Below are experts of layer 2 (counted from 0) of a mixture-of-experts language model. Rows are named router (the router's row for the expert) and show model dimensions 0-191. Each number is 128 + 32 x the weight over its row's rms, rounded and kept within 0 to 255. Numbers have three digits each.
After each expert's rows: "comes after" lists some tokens at least twice as common just before its tokens as in all text; "mostly gets" lists some tokens that are sent to it at least half of the time. This comes from a sample of Wikipedia text that the model never trained on. Tokens count by the router's weight.

# expert 27
router:117087141190128141165160103164156162151173136099099147127100154143169148175168096074149143107122142153091066165144100148094175151137119097087150118085100079147045129099098152140112108098117108076191146171181163072113121132112150152088116151132108174138106110126181165130131161137092140165073042086120143096102088105125097070167081138076093179161145163154141169175119072096179113170107057067147080153099157112171123114170133088141080109167123122077158078138129127116110166146171119133161159153116072132117097148145089103134094119121145100123155080083106132090129130101105142122
comes after: "\n", "\n\n", "| Party", "=", " with", "ia"
mostly gets: " B", " P", " b", " | B", " c", " | M"

# expert 0
router:126118162163160191135203095143133118149139129121126144104107161196138172160165100103146095138125166194097079131127127103129174153183138109095153091094076083193058168100104155127084088129156145102138144146162156079071102152052153184075101136137120134189129090147168114154156137105104137139123071121101165114068103105116106127155088141052081147160111125157112178120115145093141120157123097091137151137095133103139145118183137106108112058126149168108172070139126166149108147101134128114137176176111063131199144151101118080090093110159099140123131140055109143105072089140116113126
comes after: "\n", ", ", " b", " l", " d", " st"
mostly gets: "| ", "air", "|---|---|", " of ", "|---|---|---|", "| F"

# expert 72
router:109064154158154171188164102176179166176170152100096105096115156150165142140157103097140187123156151178099079132158068135086119142176127072069160113136160093145125162110081116095152109107121108090173132142181153086084125096092121137052086136137088182155113097149132160130127151104113112150086054105094159102117069132097105089130100126090128179135124161162154137160097122125186088155109102066132077152108120104156167087153123106136101107174160144116177071175118133111119154150186100120153131165096109126191086197091138134129095085112115085122168111108126172091096118108106157115
comes after: "\n", " |", "-", "|", ",", ":"
mostly gets: " Mar", " Al", " Ar", " Gu", " Am", " Re"

# expert 77
router:098081114169099163162171112169149127150167156103118144085107112141194139191155094093153198128161132142100154147196120130117124140177163125117146100077074104116087117079117135106114119159092114078132171189169156107075085118111156159069101173109105131168132100143144131142154104090109121131092085086058146101101107052114042078174099143088124153194107151178170183184115112087123117180087098111192113169095158102155150102143134075162127109149109118119121108164165142129151127166167101153136174165108083131132133125177092105113104108102097148108145103085137166094138095126129101106
comes after: "2", "1", " and", "7", "8", " the"
mostly gets: "015", " government", " development", "010", "022", "012"

# expert 69
router:083069213192116156141208098185124144163190136100146146101103119159179147188158085083161147132152131147088111123164139153095105184142151092096123113097110117141119137096109168131133115111145125125158132147201153103086098102141154133070126183125070140174078068097162135167131150088106121116075071070080150063156085087109078043174102179119120163125136161139122154150119161116124096174130117111145105137037187119121153107167112106145135101129100157140130099154133174101145100165159125132151161127108069090139134120159113099108110131146100132084121116103097156115110094095104133154
comes after: ".", "2", "1", "–", "3", "6"
mostly gets: " election", " | −", " | +", " water", " high", " ·"

# expert 39
router:109071152191158128165172140126162148166181143102106153092109156179181133154165112080168140128156110142085088152129100124104124157123107108111163115066093101129090119061100151097127100088121123077135123150153171093087127107111136133133128165156123142166111075135157199131118169117095156138120018078132134069117102098132111114158090129063096135146113163186117169166088103129170105179089088097155082151094137120179169122173137069162132100174119136074135058122128168106129174168144119094128149136108065081122125184120058082130079108124106119124153106098095157088123120142125157107
comes after: "\n", "D", " No.", " high", "p.", " under"
mostly gets: "-", " c", " b", " C", "- S", "- C"

# expert 26
router:109107192174155158130204103159145115160153168150132136126125153138174128187150085107145157131146152139082111133166068138116147162190100113075157106089114081153128116106093169124078141104121141109133105122149206066132098120090184163117123137129116174154088071153161182167187145073085129185059060082078138090144089072091091090173114165086090143148118162156148166132091134106091114170117096127137067172051151099164136111144144099097129097186142133101145105177128135121096148134136131117142153154150117075115113133158091104087092116165104097155137114109126133119108082082091138125
comes after: ".", "3", "4", "5", "1", "0"
mostly gets: " km", "%", " million", "°", " kg", " mm"

# expert 42
router:121086168133131124138192108139165162161198163122145128117121135132174142176157110106148163106170173142085071181178108146070112148139128119116148106108038094160077129113095157123111128088105148100176138175172145080111098100099153139081134166128133141202120055158141158112145163140093122126133055086083130097118107088100088119152063131125107147153119148165155182173082099082139102164115089097173087176118137133142172090165139067146094084121120137091132074193146144119127181151151090112158140182107090099140080154130117086119094108141112117121153107106090132074112104068093131110
comes after: ".", ", ", " in ", " (", " =", "| "
mostly gets: ", ", "\n\n", " In ", "In ", " (born ", "- "

# expert 79
router:116091156163142111158195116161143123171152135115135157095109142191158150155160109104153164097172140174076108124162083123102110141149125114107155135102047107119088139083108131104138084108104134085165181144151149098077119092107146139103135147108120137183089067174168136180115149121075136142109034123097120106107120089111089095162079158103113138125121169205126175149092109098127067210119080092159083159039171110135124099155137080157120111145118113134153067130125160116110161166160111125114143127072114080123141205112103111103098121144095123120138094106138194054132107122124144097
comes after: "1", "0", "6", "3", "2", " "
mostly gets: "–", "/", " -", " / (", " – ", " /"

# expert 2
router:127077151155194161161153093188138151138181151124122118140096129153197138154138126085168161104189130173100092143127111166115145154151141090093150102104088095137060151113082162073098119095095165055204138153138145088132088090089158145022101153173114133181115110156166158156151166102088138163129090072111139102095117115068115118194084142113087159151107160170134166152111107109128087164121072090143068161077149073140107094184129101141102114149157156116120079177116150103143165153150131110131118175114115105142119143129110116116106097088148116105141071116116149068129108097108134121
comes after: "\n\n", "\n", " | \"", "| ", " A", "O"
mostly gets: "L", "P", "R", "N", "T", "D"

# expert 33
router:098087173177114174137182080159164130138173164137073137128115155167186149161146133120134162136196129123085114125125142133116125186150149080079142097120078101169125146126081174116138096109104112055143158175184157109084115145104117161112117138156143146178104098149156146132164151112066126147072075062070115072141069082088060111157099166101131130131108209168158181153126100111107075183123085111136098160085156099165160134133158115117116114129147128130147110175107150166123142121132111128120178152102078101160113142159117119068104102141101100161143118128090155125073082048142138162
comes after: " | ", "2", "0", "3", "1", "4"
mostly gets: " year", " week", " month", " JP", " day", " May"

# expert 74
router:139088178157142129137179090147161157125178148107135160136105144139182167171160100097142147086170193145068098146154123150080133174131141141086130112107056080159100136100098126089106125122109150133153154147205164098113093086079191133034141185117124138164127094170146147121147145125059151133088094096092147084116114115126105081186078159119126154143133157164164163165088087108144102160115071094162067125116125122161161090152109115158076092139125131105136081177126156125151145166155062116149152165073127090149065162126122074112070110147111117107155080111125106074115117117103119106
comes after: "\n\n", ".", " |", " =", ")", " |  |"
mostly gets: "\n\n", " =", "=", "==See also==", "==", ") is a"

# expert 12
router:090118159131215136139168091163145136126191154132139139057112157202124159146138101107147178110175190126051140140153098124081158142144145047099160122132087101143095110093064135128111101140123134104208167209185164090099076097079170164053116180112114170148118084141142131171139173114078118132055094132101141111102122112099090081161102130100084162150137164184111169164109095115120077156068089144132101175094157116169134101179140113161137084132129112122112119175123146127100139152164116131161126171139110117155135154150115099117099106119088133109138087106129129098121108106120136118
comes after: "\n\n", ".", ")", "==", "===", " =="
mostly gets: "==", "===", " ==", " ===", "====", "==See also=="

# expert 71
router:127075143161162142192135103144129115173195133115102112143093165140203139188140099064136134086132140165100075154154103144089120163133148119058165120087077075136080146124089110119106105108123112123192127155160157101103095124097169138040142158164112163163114122138169165152137173117088157134105051073120145108082083103109088098167095190106070181153125149164127169160070112088150105166139086091147083143068131120150141097154117111143125122153117167099139060134102136134144191170163084144138132182100112099160125135131099109125087061115135141105169093107120141087126135111110148137
comes after: "\n", "\n\n", " | \"", "\"", "- \"", " O'"
mostly gets: " H", " K", " D", " E", " T", " F"

# expert 70
router:127083135195121128125187094169144119167162160132125134147073140169176157165139124103135169112149112165089120130180133141091145121173140131114145110141074097164089172085128161127094117098127157097173136138169168118090073107052142151091118147150108161184102102139172155152176138089101131122112099076105121133126119092086088074161094168088107134165130164148163191185089124115117117186129082066161056132070144109173148125128153076142081081159119170111134063157126134139111164140155111113202177144079099117117123137130058094136102080149122131140154099087099142129129082059124167123
comes after: "2", ", ", "–", " in ", "1", "| "
mostly gets: "2", " U.", "S.", "010", "018", "021"